python train.py --n_layer=12 --d_model=256 --n_experts=96 --experts_per_token=4 --d_expert=64 --d_shared_expert=256 --activation="swiglu" --moe_layers=[1, 2, 3, 4, 5, 6, 7, 8, 9, 10, 11] --router_score="sigmoid" --normalize_top_k=true --routed_scale=2.5 --balance_loss=0.00121 --balance_bias=true --shared_expert_gate=true --init_std_router=0.0273 --lr_router=0.000554 --vocab_size=8192 --norm="rmsnorm" --norm_eps=1e-06 --tie_embeddings="early" --optimizer="soap_variant" --lr=0.00463 --beta1=0.95 --beta2=0.98 --grad_clip=1.0 --batch_tokens=65536 --seq_len=1024 --train_tokens=289400000 --steps=4416 --dataset="wikipedia_en"
Below are experts of layer 2 (counted from 0) of a mixture-of-experts language model. Rows are named router (the router's row for the expert), down (a neuron's output weights, with its number) and show model dimensions 0-255. Each number is 128 + 24 x the weight over its row's rms, rounded and kept within 0 to 255. Numbers have three digits each.
After each expert's rows: "comes before" lists some tokens at least twice as common just after its tokens as in all text. This comes from a sample of Wikipedia text that the model never trained on. Tokens count by the router's weight.

# expert 83
router:131118120124131125116143115112118168102131098101125104114162112113183106127121122170185128201165159099159128078166176122135144131068099117138142146160143096168192130144118170129133117127106118067131127112156106144135105092105164144148143128149146159154063141099133133119149115130112139158130120135150135123144141136150114098112096160126101125117131140093115130113139108129138139110147124111102091113158145139121134119103153182125119162118134120125123125098155081169119153112097127129176134125136148114076146113118171067122151109167129138131141105151159121126117140151096152152100149129090126158096069127123144156078136126137108116133134139142181108158122111133127129136115103093139109150169080136124129127133144112106112145152119116145126134131158131153169174111101146
down0:137084141113114129168128088127114132151144139138162113118141135129134092102131106142091103115069100107159141147114052163146128141100129125125179172092125167145137123109098193110137149159135108144147151140142159111153144084133165111168086130130128132133118128122132165122108129175112134145150131104138089132135145121113165116122137092133108151127094124126116128102143166118162132123131077171121103090145115145090078113123151113127135149168109111107149113135131126143070122151122097125159183152111135120121157149107140130112135146114111138159079110117152123112121181161127148154148137098093111093134114178102151129068102114098087111114162118132114132121127165136120129167118082130109144129108140090152139141158139154142151120118118105117121156166166095130117163139149102
down1:113135124183125141117107078172111092142107154148131107083121106120128050145118097146134147118124131149156161149134150147138114121150122095140111128112148093111104141132102153087125119167113112145123121116156146134148121135159085137095100095147094118147114159127104152092103123141100117131129110105157141108060146159144128173108120152139136136145109102075134156160102138101109137145105061119084130090134130131134149153129137145119136138168114144106100127152123150174166160156130163099130130135114129137107112119120168130130108178073094127094106110100113140125125122108128135125192104127135122083164110168106128115112120147102104135161163147151104136151129153134119114130104125121130125120165120168155156110116144104138096147078085144166171116101122089094137121152109094
down2:095124140090138191077113144158177137120159128163150176136144134113116107117141109102178128156135151150134099149102128174153117132122149103146173145095148098101119114109146112138113098098144173093140093136110107132137091094111126111124116128150138156114119160122145150138134127141146096121144108137125132125111148159122119107101112127075100106154133116120069110141105132137156168131091125091136081147130133135094125104099178136135105146167156120151140116138149121147143089128113088147093137145127118120145149132152127101160156100127096129122157127104137102111077115139097155114146090140084122120129132167081129149073096151170102181108123121138131153140154094089139092107126112108154150138127140109139108152074129135134146120138118103079161079150155142110113151115110172
down3:149138115133121161123165168180131102160158136166111141105137106139119126129146144108102130103150150140128158130183139123177111154150133176116105150130122126162066144141146085126127149087122135141141165128120146134078118143107138122132116144112108066132149134098108113112131134092099118115136104100103122147128124117130168123109100130161129177102141158145202133158106126123119137154129128141125118118102116127116152146124152099119110085136095129118115160139128137098151133141093127082122096150130152152105117118177107109159115158124130162088148112120103099104194132112144110143133087157139090169153113163143134130105132100162130137144146197153134132143161115129102122137105127147133092113182109134138167149168118078122114124114101116123101133077099107147119164182142134
down4:113117178149108125163111089125102137102188149184092155119138086127139131110137127104160088080122114135139129137144121156171112127136093089116130119155143095089145143080135127140122153162139164184108157115153117125138150147117133116128069167177138118147103133133095122122132111127146132113144128114132128136111129141101126140098106107181142148120147109135170157129119129104095178116134148172152170118133144127153151141144134115124135140150127155130087137137137153090119099116156148106134163120138173133113117136178188109154088093135089175168157116096158132142142131114097110119109132127138143155142137115119140160076155123171145103138165153149094122146160122137113114102122113111147138110097127145133118184098146169133116097133098127151141115140122093130171116069127121
down5:165148170143141186093141150061077115111158144152118120144118163156118114111125140105059161095122105141095143129152121099155120118149118160137109144141111088131102083129136121093148193149161147118083056154109135074127138175122172140168124114146106118108113107141149104163128123126128130130099139124076101122142103132141122104126120109107135172148161136103164154158130143127115121131152097121100127096159114090118108126114163118130148173100090076150095137125129126097125133120132096119075156115150161151146102145136125095143139167142117093150121161118116136105126157113128152141135144124128129092139113135103082139117135127118107157133154131099137120084163107153092105133110155161136133110106143104145140170113111115146132106115120127111101084136127103102133131157138116
down6:141148170147124149094129146091109128116182137125130094108125141121104139115134096102146086093141157162136140117104119150129137139138132105138094121085107102143122096168112110137130090135109136135170166149114093186153131094144096135141119157107126135129120091109125143098129111182126107110136158091174165127145129098143151132118121142120105130108114123125077148110131130107114090099095138117083081120077120134130147114093140151127093109145104103146143110116117177158134123118142136126121134135153068156115125141122102115136150171133118160120123078131153118149102117162098098172155142140093151088092137175133138114168097154135159149155154116112159131105102122172172089154063137110122138128131155127159116146143117151163147109099127119095152144109142123156178131109119083
down7:144158075124137128127183111115065128113064106110147114126126069144122112108114128097104135119131133113090131093126145127097060146123183134146108124144135131106097139137153104158127121123118137133119099119109109129158092114125138131123123109112138133141141104141144117105131154157125120141167128121189185141086104136087135137159136136109134078094119114082118111095110112163142129136133139143083103161120112156136105153073132143118107149117138149121140150109109154121136123134155177124140096138125132150135164134123145110120110134133138114153141100151156121140112140149095173160168134136144149157125159142117153099161132104109063113114085134102062084118128135122141114095125113128152145139150091157154165152099108091137098169127144097157111095123103126169145087109112091
comes before: "|", "-", "=", "The", "In", "On"

# expert 48
router:142131139161136146159109149110115139131103099109124125135160108132160120137091139164156191169121160169147103150135122143165148133062112116132163109143131133157193128148111164139112125127086132112115129084171141130138112102126152153100154115151118163160092152084134125126163102132131162157116113150166111127091139102148098140097149118147123145094119129097138105109137167132152109111149101147126099132172145115147124126103098153148124139129128143088091131060153085122100162123094125146192111093136116074104121128139136102127138116146107109120139127133121119108147179158137166122126130105065111136115091117091149132146146106141133090136137143136163127154110109124137166130108138110154095133140107132096113128154153121102098121158101108156120153117174111129166151108101175
down0:137141158166163129132113108135095152162126140176147099140124147133165107195129075091136116114135132088103129105138133129131138130108136177141110139114146110093116121142147124165105090167154148101139099163108108145120112131137162115098089147112155121097119144103122096107148158130098079166119110137144104115098111155093156123157111105176136089108125118149136110117078101159131154137110143146112087152134126125103091139149152103107165105097162113155107104134130147148117098131106115117100122137113133129121125106165143125118091137107104150147155087146119106142088116113148159102190123139157107140104140139136143136128137101165117150114116063132111101131157089160169122093118138142181129160113122125104142179103154135128129111109151098065110139158141135127084152118109093
down1:143150087110126136135165117173168148156144121132112119143154127126155124105105112096102111125119111149158139137118149202123168148155133133144141171115122109099140128117130134097113110127094157106129126120057117119145119088121144155116152096116122133082117120141128119121087132149118135173117098174126140137112144157092103114095098109131067117101148131114144127135137103118126141137108128113090125104132085142187128127090105168164120049153171126117097129146148142186134153104172134122116129161118111122163117115146147125105135117087138168119137143140120163156134120123112131068130071142117142155145086123135092161105127135140104096170168098144126146161154107127123128159137119137114112125130088155171111131123141096095141156135115112111138093081138100124165120099152123
down2:113087128129177123133104167089130139148121123100162128159150130149185147129127102107099161140154150143186127132114149110154088161100174140137139139136145089171142104125139105113117143130106113112136161119085160159125121123091136070143139125167128129144140128112116112145143103128191111136107130118164176122120126102104126055155140147127163117140084141100111122120152164120104110126153112163128157121156161140097105132082144163111072146106127156135144146149155129128106174121117091091150116146130122103138119170152130164131126136117101125097106142155125120125124131149114122209094161123143143115133145120114140115128107146131122132126152082157083108184119095117140142144151102138171128096157119107115110105099140098136136112137153099103152126103122112082104119096134110
down3:132123081163122108146104101095122186143077117109128145118122117118122155152128144146132088148084142128152112150126129115158112163182152143115150098111122142137136173128204126159136116118123112116134175144124093112122130114152167142124110142131129156106098134090086100130161107105130122137138154133130153125146108076159127163130123131147116138117110135137129136100157111126141143129113129115098115138120125133126145110090122144135095102137157129190154123106116157125094107074138182146123114135171113209120140077118118089107139088145126172176148109152145142119112128121141124126119171097162112124127148076109158142117092114136151127097104084116132123125128104110148149176148123132109136087114077116098157136111091183121119112134152072143095161139141137144141135115121157
down4:147127129105085145147175119121142153092139128125093113148122103157148113138108157117106152088125137158138120111116159106127093122148135117095120155128139135109124126140129117123144113099122111143097123127128140129142068168152147119149136130099145130096119114146165072130100080129164177142144154142122145082141089105121177103161139125148127091148078104125159142189087161163129110125110141166090054139115138133124160177143102164112130117130141086120146096093136104143147118103137136141136141115120080148138136124144152189170080131130106155114144143112130150129151090147106144170143105107179112125126143173132145165133133108111104117144069071128150132147106140128123141147133133151135143092104126126148184113133147156131152143114145142105134130116156128126115096119075119
down5:132134110146098118117093094099174096115173130108148136121154152165142156138096165065106112096105124157140157124104146139126102099201132129180115102118107099158114130167142077109109123156107135147123132140139122151119181084129135127122117171117139123133163084118125134137136163139093072137120167108146155123134089144125142112095120124124110127105137114164098148149098118146130160122119127151116112111103134164157119075161146167142107123135155117177122134105098111141124115124162155126104158135158144137085107138140114124123107167115084130141118089135144106134124112138138116117153148118115165120083152098138079125153128146105134155132136114140133134087121134114125092093111108123175122119114105135142123139126069146139138102074156122095143169115140106108160108084112070
down6:142132107128156135084162129113141114151118131132167160111090095135096158119122119145135147133155128164138126131147144132151140111122115126154117086113135094133119097118156104088096101129135127122104066129099133070136106141098124144110142139143124140076122144167117106168138143136102129120169118193117114137143151144122096142152152124071119145167158131115156149137123081135141126180143130122148079119160145103115148170160125143148183164129105119130101146124164132125146126107142127136089119118121115152144120153162159116125123163165120159149106197138189130133113101121132153138109127150158152102120149141117075168119161129115096149146083152109154139094168133148137092135106130095108112109136158136099151130100122063113126131133081077130139108135133117114110153145164165
down7:088162142121126091138141105159147139150132123092139130119122154148135110117120131140108113145120132137179134122149135102106149164103142148129127124127128162058144138123084122104125091109121163156123141106153106135137147124126118152116108096122160164136151162122116129135145128132155137142167109164095075119147107174132119121134137121152158112107133132120091116183131119123154116128133147110102112110096109167091084147074106152163122156121123132113135132129160120118145116083103130192096192074106129115168120156094123117143116132134153137106150145112110128122158144164159125140177109118069178146114127184113092107132150161134118144134161122127079118117095132133122165132185137132147116107139121150136136119113165089132072083166090134140139171113137131127108105147116176
comes before: "=", "-", "|", "The", "\n", "In"

# expert 13
router:141124164123123167183146112052126109130101113118102126113142135147182097150123125147171135147136116169146102106140122169098124118100101101116146123109165163152135094097133140109121165107131148130133134096168113123121145119112118163163131138164149136139148128147130100138121147138119090155139125134106139107089098102146099127089129112163130139136151118111141135148091145126091125129208141131120125114126133130129127136150110105127120131084136170144091126062147096122142216146121093165136135101117109102105145144152132145133120192157126106104137125074113155132134124160109123056148117150099130090159129136138129149096112092145144090081159122137149147077136155108134166120109164135130100124121135109131138114127143132104154147125134137110166134112136129095152129104094158
down0:108123152136222142132171132101119145104115171161104087133136124154138157155163126149119098125170110100169097104148162109167099147109154152136120120128152118109172186140115135181077142099142113103106130106107124121108134154115107127085065105125141140145124147129112132110149092113132110108101134102091129144128126181102127165126139129085125116141160167099121104111082114120179122134145106112126114136135112093151110142141102166108122119135133127101094119143089141103120122143156149134135132173144169093135108146120127159104166184126119097104125116150142107162159119123170158130148113149089119127142089125146102155118078159137127147137133124117094131114126112116110162161150143128107144151128118131163094132114120116145127099122112133102131110132137141190165081143110125
down1:105105151134094123095152126145161163145114122109129160141124161090139158151162162109135114151129144120117121115140129151129132118106133135071124141123149122110116144080097121123158129129171192158109147109128162136136155120139101145066102148134125175093078135167101106134158138078142086131130145154092132120125153087145174150093140102138146161124132120120150144164131115095136146104129120129104110098150139148081118123157136159102135181141130104112135120087098168127161124147115150139066065115146118122092116134109161126107156162146133142129125085057145112125136133175140167164127157134155073143153133126122122139172152125142137123143128111137110104132125117115104130167160121087087090143147117123119141104106158122130186115126154102125139104139113128135122130149127096
down2:133149111133138131100154117110103095092104139155116093114119138137121141124174141139156134109122138199119133169087109111068103107134149123138107098079122122103174095114160130111125100166083080169126134089107108131119104124115137133130129142102140144125113141103122132135078133110106130158145118155114152178124129138118122105114123119161062116110172156117066125141136118116086110116129166135106125130105091137132125151141172123130114105150115101097155130108123154118119125122142118127128160139146123109106125083107119121143162081113129091148132148162104114121058114136091099140152192128121146158129123147124094076114102142093143105136153143133089145123115126172080129148086140135120107074131099127132132110113093113117142117129145122146116115128135189144094178146105145
down3:142138068119163095112132121091140077175146150135143162102128137158106067105150087123139131137138145118138125113120086108143139142110088128107137166147169152124142163139098174114099156130091164104111165126155078077105103133106129131148130134139120125154158119127124148093124140121121138148136143099151124140099156106113128155197115136093123114180119143115138147137164113134112138134144157129144137132123091117127115138128122088129079086122110165090143097160117162105130113165139129121155180106100136108147087166141134128101092143132158133134124159104085104118125102161132156126155111134104123100108060120114104119107147112163079127155136144109104104132132177105122141123129112117106117113102118102076099086141155116155157135113129137096116172139118100137156143119110098
down4:149133102116145121131136097119127157141133094141133112101108114107127129138101178136106162142130126091135124117155149116123155105119144120110117154102133135139116191164131094128101116142113122132162085118153069158139107123148125147158125122116087140120125129129125181174121168110119117129136117129117087123136119162095115115088065123146109127151104068138151105126117118131070119092187134186110119090153118110101101145139135136105135116144117096086181137158167163151114151086169103148129123143128106129120124148141136123133130127124129161099128130166127127142126108128151116104114151109134154131162120124106145106155163130140162130126071099134120126134086124125125119139166112125136106105143154115127056101097080147101110130168091103129191143166151111151171099113082099
down5:105119120111093145079134132153095114068140137169161093140156115147128099138115119137154093129114149148140168107168135133117127126137121127123143151159112108133145130133119119123125112134144112109143135089126161096131131154120124115175134160123150118107107101111167140095130145138109167162143095112114077184156121148141162129148125121096084130135118113108100148176112094157179118128097114097140143150134092084120111083185104123117125130124115100153107090113092162126135148106148133160128151124122138140142072151137128147096109113122120158150105170131143125100112145138151154136133140107154086109158120151141148128135138118108104119112200160160159133149086133101121097171130131124183120092085072151121164111132143125132096145095139156151155151116160101171149165130118092
down6:116148143135067101123146112174108100138125121098092099104139141098168172099129118139119178093159112139083132145142133128090139123138143156124109143120112098158118088124118137137126138131105117160092164123080142148124123082133187118129145127109130115092109153122174153163141094101105138119104149132126138109150121114112153131119113137167106129120162156137145179100122113108128145127132092112113137111180128156160132160139161118129135158131160135091138152125104130136153133135124106101153141118157121155124100090076176169134124072134150111159137139086128142131139137084097136164127126110132093185088120100104110115128088131148160089134113135098127105181129108132130132140151145106127150167143130152114143118119170078085053112124116128148141123136156146147170129137104153
down7:105087147109092143165141133107085093134128126115096098125146109145137128112115148195138092133127167107111103131128149100151139099107133149130150135130135140120121133139154096145101169068115186124104127154136145097160158114111114154114101153123126148153119108113131137131124156129151127111083145139088143142132112141111133139187123119075152104125099125079086150151110081130110140120101093102146124135091103160134109104164181122112146135129124160081153115086103160100154148153152148134159093096103135193143143085091150097150155136104148146130101133110104114137118167117134152091157094167095162099126138115140131109123175143107137113096143115133135129129090136156165120139148125116085138136107109166118129139129173081135119115155127179101139141128126132146135101098135133
comes before: "s", ",", " and", " of", " (", " in"

# expert 74
router:146148128109129141112127113131132133108122101112136125130091131121161139143124123137151130137128174133106078128170141119136135137117108136131130109132116108147151057124093163143172107130124114122136142069175123114164114111105183170129088115132142131117132187094151116146131134134097150191122105141102132151115089125135130144118122193171138106121127166094133115101103184115138141164199127091172112084109124147108138160161141155150170093123093143100100156099154122152124168128139112103152161114123119104131126128125105111136147132152184154120140126129126128144094107126110144100135086107102148177145097091111120124099113127150142129130156155153150153136173123110128116128061139128159112105129148154124142102165129135098147151133154111098125161157180149140143138109123139
down0:126115117144161059188173135112119101136179160098159126117143140130144141128163113093105113137157166162118106109155129137136120145140106164148137119174089140103129110183129133146118113124104100122090123152155102119110129088110145138132118168113115140092147106131121102079137138106137110143084115138119181098158129109121165095132133111147163117147124098145152095115110167141119127127100124166125139152089141132111159136140133102096153089122116096149150149121120140086155144145085079138109131108142137111110071119123104150159140156110130151138153173154118117116113154119118125147138121163149106156134128119131167128139121116144087123118115101134113154086138107148163128105122105099139187145145175156144133126116137143134128179084153158093095099151133154159124115106060119
down1:129136098091172136096128133136128135114098091110149074106128082119158159140104111178132141137121137140121145119133104132141139115134146151124132158149152133139106108168145128095099167112140170136168132145102145187155091141107126121121168107092132117113143113154119144164113137119137171085133100124136162104136186099171161098145148152162107129136127089113138183161132161168177101106125114150126127173139146140097135105146147135154133119095143126123152138136099114156134094172151129110108135111104111133109144137123147112090141158105107130093150112106119153096089136131137094141141154144164088130138073163120126127145111177100115109140142129129142138123112080125137123106137098123126168187106128088143134138140127159133119180125114165163149134179173086123090136157145128
down2:097156096160126151127160067162141145150110130106098121110143128120137083137110086111152151138130103086102127068118162095108111140160136114126111196100120085117135063168105113184121167133133125101086116127142137164120165107112122162078115135116100165132068131106157134126119106119112143176120119126154118107139164105130150101110162118128114097080133145141140137088106130107146113146154098129131212128147158145124105149154141120168094137108106106125117091132117139122150119135151125105145103111145147150173119132102158139141128141137091172133141157130114142090140129132116141123149132118140122102149089121168120132109194114154112144135092138127125118152182114156105155100113145110127123132098126110139112117118156092152112105126145133128135123165130124103125137135092154
down3:136170119083149118126115129132085144164099134143144124140118123128110131110139113125166077129104113153113158129116123110139167136111100151148136131183113105167188147101116137122107080142149059082150089136120137102114131159116072096137143118128133114144161173147100110104094114135081093170118108147088157108119095120085133148124128092103145148147111132127160111181135147151145107125144143155133116157139090140093159155133146096119135138145125125168158131133112144114135131153136129180093146114170129139157092078110107143117106115133125141104154147136128131088127105104119112127139158118132064115116136158138112140084151124156160129139129140143110165144181123084100114155117125163139106121125161134128122120190133115086108097096110119148116152139111123130075147161121137
down4:136155110085138158100110093140149129149172115079125085137134118147122119128130068096077197161143115171174157096102145154096151114142116070111128110148112146114134140118149148104089150141139109123137095145126158114102113110130142126119146157119104152123114129068118144174099084147114081119124144151104133146154126072163130077138129103115136093088102155144130127122110084111074137123153108156141140144149110121129143107142160094114106154093124156127114105134120118144175142134128120101134099101116112123088137109122132142119166153123147144120113110110129104151133163126119118131129152118123129110122097106118132155151134061138085141140110139127137134109125165132113129121139117078157150130128111179088078141107130094128112131140162103139133111150161067124128164106094137
down5:103117086097120098141117127152164142153103107120114127129115120093136110132112125115170126132130134119131168109114108132159146141109140148116117143135108115112099106133070114133111129109143105080131100119138119134113151153139098130162185104113117110131087088129132121131132164116107138131150127062123137105081102123096113140110159109094093170154078162126086073110102130122092104143097143145172141104130085125145084134176109094127106093107113125118106120084116135131134123108142137145147085103138103087128126089103112113108133125103103110123092160161146111151152106071118130140127157134097131125096082119190128139157121174094122123068127123147180102144112111126106109120132140143113124163113156101114097166127138146150125173155135144145091147139131149147165086090116131
down6:106116140103140110138089113081153125113140114146112158150131097168082126153172130060140160151122074094127148136110106169107138097129124113128122136089164107156171115146141108166150147109116122177128138114147123133106123114126127107142168081120163144096116120121140167153136142173161137163102124128117127155154134104148122135099148102156165158137139089136120083145103111097144084105119180136141159106097124125128112118130137121175101116160149147124158140108153108139157089140146129140088152118120112120164118139161110127123136146108173123190125120152167112165116110130140158133136129185161116136148110185112119170104131129148140103110090137110135109102099141127152164140093159137136095088091111079162160141130138113132123110130122130111125091118148120170106147147110126
down7:122106125123140086135104149151209151166093103132130133127146141126117147104121134083104110139118141129124119170109139140140141107122098112153192129117107172111117132115074116097148143114155146118126150143131144119091141175176147137106137128082152156093110120207118110106101103134117153146127111121089120120182108136140117119148115136117151097164135139143130100115146139106116124122117100144128114088175130156114132132118084138091107084152140131095078166123127151120121107134097118128101109162079122122158150173123135125087105113138132152103108097129131144153161126131143115111118160156159160105133136114167074117141093127145122146127136134131128165103128177122121168126125134167108117127138109145140130102098145132123085150136051114125153168094132145122158079103147108
comes before: " of", " the", " |", " years", " for", " place"

# expert 5
router:126143165136147143187115140071154092112094116129158110139134124106146131149119111137146164169162146121113145116190134150129125093087126113141134113132175121141144130139116116160093166090106144118079110135148120132127112130134128141162093123094112143145112165124142076126147181120096154119162129132120125145105146090145158128109157141126130127110123099106117101148111168149116154123143113103106127094127123178177130118105132119156145153134110112100109126094184124141148149166115112184133138104152092098124110124130120082143134133168126139096127167150107177105137137126113129103128121146100142156143122109113120134134141089160090088127185206145121105135143109153136112107118146121146134120112080133105112107141177094152134107164118110136150122131160108116125142138102205
down0:176139115117130118089164146127086129150134161136125115152151141178138122104128124117151118077084132073114171121142126095122148108103142115114109133102123071102136139126146173138115154104147128116126110128142133108152143132160142174148117147139140114096125147148101115141166102106164100123152078142125103187134122132133131099113136133132126123123103168114147117155141110150129174148155095138149097127120123100138114129099109183151152121117151129168095124096127103156155133105145181125097089116119082159097119151068133124147125110147118142121102140137109105139137136144150101119100140127099142125164170147082094128067133147115139160115109118109105157155145164087081159150111132149130168104147151119147124119120139168138132130090162099080162186125132123133099138162110094
down1:080101101092128111127155164179117132122124130142131133149085140154121180113147167114154121171141141117126149099124134126109127135075132152149132133130144132113119089160151081115100108111127160120148096104128156095123069146141144095106096127130158127164140126143117123108095145146113103106152158102076153097159158112123141131141142163104126140176141080139103117141125129137146147128126149113117110092113082130098093139116103137105081112122131142114121095118096122091117116117133105105116156114135090088135097131124117087101140105161070150109120171101163159122153118157087148116134114127119108084129119090143109135141159095098118130123130107116132071132111144147139121130167151151143204145115078133146096099124182120119078133121127091136126122094162141124139152097113116
down2:122124161138129137133152095147160114130099111094113128159096087146109115149141125110095077101113137137114141147128104142147148160150146126100094104113137118112138120160167140100148144151148084092110175090110121095140154166146141120129151123127140127150106133083133089139116131109137096131095151107109052147122162134139133085104150134137131138114148105145148117118115104129090154149142122096170130137134128178115152165131146147139147149136113069132164132174144114141172155076109088107131114160117119158110140123114115097074115173137131137143128123117102178159129104079165138146177115153128128118129117137162147132100114132163092092164137148135125132146155071137119149139109121107078152129109161139104161153144178146115128184103124124109108140099158168154114136151123123
down3:143098130132126116133157146116127115160157140142124152131122120148128128131108088132088146098102140121157172113137135141170134120098168106139110136137174140118112160130094126091116129102171093181120099159116123149120105150164122140144168151104110142127103161102138119117163142084143124103153151099148128150094139103155142175095098129123147134117147142071121122133142134168120118122166163159118163108098141153099094110122191129112109141168136159160124133158118161157190140141101140115067159152104120131106109147079117138148127152160164143080145119152109108092125109102094142129126103125137109151137126114129137105154166152143106112176183122137179119098132120103107131135139127134095153098097118148152130146133083103150164101134167115128145127177114089100127164115119133
down4:102138129141095118128110176159117128117123151124136118124087161144102085129121132146164119146126112115124138120152159107093141089144147127115131055142091125121115105137114139134073130122092122146108110161139137081097083118133109121120161090152134141141128147114118154138136138121112156147156155123129155096148133119131118080108152111129115093097093144154162138097161101128101125202133103145117156178128139149134132102169127095079125097121136168096154142096120083118142124106112129114159138109125139104124112144144126145110168174156125124108113175116135101137134171127121125154132122125105173118091196136163131110084159107119144116119163127091151192131133185117128158123135114177129109110164079127148100144123124118136159138173169106126116132106116124151146126123145093
down5:129103124152131132102170121102118110132130159079078124165154104108133114138129163119188079127147105109120103136129126099105136123145126151135129120126075125123156104168104145118148130131141103150150155128142139124128142121136180079131082144134144137160158171146161143110099170136159126120103132147129112123110130104134111116129106126088082134111084112136114137137137127140143155147128108101156147125098135133116108123078161171067124167128118122118115109123074124110122148135162120115149127154101106126134193122133128188117109127104100152121120142141144153137131111139107116105125164160115158168149122108134128154094127092121106095101081090137085139133108125158104122153129085173135096139110093145128137102190119102150162133103152158127124157108138197148129107080136089
down6:147166113128106114100135133137121112116181138127126151156083125146146125131133119127168140066130118126120087138124103126170140102094126101119137125095134101129143113148168106094124157172141089134102090081148119116141103130093130121119112135111147148135142116122073097138173142151096103135112117126148162111149121167136136141146130127133183124133117157145115095121129074176119141140138145173120130124143126082154161147151091142148112072102092113164176121126078154080141140135105112130179071087098154169121146146107149098163114125140161146138114132114142170119154141132138133156147097133112105119132145124116096146123137154102113106121138126093139135089182123132088153126160111134104123157107148107139136100093126121138119111104115132052146127104122169105109138148089150
down7:147141160147091153119137140108192121187112153097097089126123180074107094155146104128118132121151142140114127109127074090140151129174115134139159147084164126181154098126116168120132140141131124127088118113124163138167147131145131144155125112122136154109135133104123124129101097146151126123133120141176150127123151087087091116131135110070089127140095157135114104100149144082102121127142126123131152132131174154121071141141116083165133140112174126131133120095123127154111099110168133133122092100152121143115129091113122172143079161066117105120119116158120125163103176113112127116116120114107131129117140146169130126121121149120116125141103096129133118131137153110146113110139147123104115141131123147188168061120180149113153135148126137139136139131120121117146134184124181
comes before: " to", " by", " in", " with", " of", " and"

# expert 91
router:099150140098137185156167112113120122102114112132109140156111099136146068145138128116137149155150107164131121140163142170105142133083130133148151110119148128164127095142112120102108150082117129100144150100156147097168118125123120141127124147118140158155119132132129112148153124138110113131106144171104092094112134129163134128085117142141113116121139129090109160152127174140114112140125162079151158130149127139149130147147125138153152124048107142097114115104143109158141152153089127139154147093127124161105128113190170109088115095148127144114138124107143140119114132113128143125149090158092138158112095106163132089147134129169107036109166130119136107117142157154183135079120176122133102106149132161123114139137166128121139101131102119115131140086166067161145133145098123
down0:095091146101140116103121153127108150138128125101126147162139186145116150127119103118151114122168160112109122140116133164151125129135134135141117168120125116165087154119163131105114121118122122125132088149100094108122118162104136117133147172135130161151140103162079087150130137139150154164097160154147133137158093136131100112087121131114135092101104157147152102116151164152158133118098141174116153120132174125082168148108140114177125115146159107138085155097119108131099126160109131097138154119108148138120160149141102135165099153150128117154137090116082114129111098157101122078129134140159082141138164150106106142111138116145120123097065141141114177131087095110155103144153114147116151144149115116140139141114159132149139143187149167095116165167158146121153124125102200
down1:143129137120118144104161089157117130088107139159108131133110091127152124140128113154130078117137131135062123135102170082164162094091119073155114132105078097157150075146136169161112109168144154129083151093130132153096084103104131118132142120129105156074125139130133126154131136141132168121123120149168140131164182125158111103137098126156089122115109108120112157137112127143126099112135146082149135136123099095099131149127117123150101108105133156143133129125097140114156119163155138096082104058108121129109099143140105089088116117102120107112082140129118128148125107114137134132154124093131126172155140130140121134156122162087101116158137136133089114121132100187163155144145126139112120156129104138105151130111123162099099153089173112108126146132094085123128107115173131
down2:142130105121122126136155155142061159087154090140118121091104118121154134105122123106138143087107117149143139148115135110116084140137132145153115123176132147109104106117165102131121137107132105103128091110097127130126145157186114141114111151096125114171125117108124136111138142111156150117122143115133134096156089112156122134175136144112105105154147121155085135150127133114135150184145080099117152133148082114108104137124090135155161097131085137098153151107124154128142089178137073134123136133080106164115142142051116138099141140115113122084176153143094159145121055124172141110118126105145131147130124139122098149159137123138099142138110080158102111131133130143130145113140124124181140125149106152179120149171133133132127106161115107130163097122086137126127135151085071
down3:136170146188132100100076071124106144152122141139163109153112108094145142129114115098164135141123150178138118158121149161125117101119132109115125107098118142130107086162128122098118101097105128107097113132122117129128128124126086146110125158101128128104121153116092145130162191168140072117124130123082122104118111102130147124106108130128150140126130107110125123137178106125154128109069139153107095154102127105138134128151158114171121127126115139143131137139160086168108147150106114174139131117133138101184106096075138135108158111136116126121139107117104135086147139114131124164163142152124121106075204173146111147097086116095115091157152117164116145145178156133127158127120131145124141138101084129107073112127146140094116137112127124096146109104139069109112127143139147
down4:159122099156139097137105178122127135135143134127155140117088125138125115125133176128130157112103135128121139121114135092118139165110175138157111141139116157144118166177128117078094149133107156149161118129131124143137150135142151120114138153112096089157140098099157120165120097154110143130118125138152119126146094107170109159155112105126114055079114152155101115163143126115129117131140136145117130100152117158173179161170131077103103058136138116154138152094078110119112110113139153129116124111124115130191133146139132132119122133075108119141175098133146124087117142117168148144106103135117112135133123148137145180152202117112133127152112164136104084078120125100128145132087135160151134130165157111172143142121132123119141145128106126115139106183126081087141118162136134
down5:126149155167137126107157166142099114125119119119068137116127136141129097163108147128083130110146124145104167148142141128141068106199130166138160153088157162121128129108155127111134129113124136139108089165134126157150112161097148096162074109141136103101145102177151159148128138124136166142123112184133118129100164128146131156150166117106126096156129120169099128120110118133101103113120133132157150123120095123106140126159117098150137141145106090120099132086121142094166169091146087091140084135175136107138141113116105101142147145106113123120135110113134133120138078110133112118094121118083121123108139112142113177134111136172158116128077149080106142176158116119130157100147112125136107143136138122175113136118129113118172127149172132098173093122128116165124144134072104
down6:149107099140113141106136146124133136077131127103143128162142074134161138114149128210132099169146166107099100133142158146138150163060066099125132135083103122125120140119124089115147139127126134147108159132135128127145095093125074143123081135119117121118145139078181102156120132165134143150104093117123164132099086146117075093145145098094140121147130102135163117128110111143155109128148117150118139140089132151192136102078127102088148114147094110127118144122138144131167107121128154112131148118131091151102109112129130121096091071132145149103130127134145177144113135115120153103133126112156131098127155130121113104069135138094138142141145090104132118109134103158107139127158117168135113153130118128134153107115095114159127156107148155158119094106136113111103140073135164
down7:111131148136100159102114142152129113131140089132105156116138125137145120178135132111148135124133143108127127091130112093124053113076140154135123153173118149130186089124085147081147105151113088135140138125138132158165156123140127128148151131149091165161112143124149114144108128102119164146133130133191139157112123130170142147135116123170127179133127096153140067146176127130142151127166133142127127114156117158144125130117126149143143128099116127155123130063161132157133138093137133128109172095115143133120158090130132137126092126113121131073085149127127139141108139110113143067137115166160079133133123125126158142148112149087118117135123094088142120101176129112117151094100118134098124110114138133093155105130117094146192121131107087134110145184187088114118114147146113
comes before: ",", ".", " and", " in", " (", "t"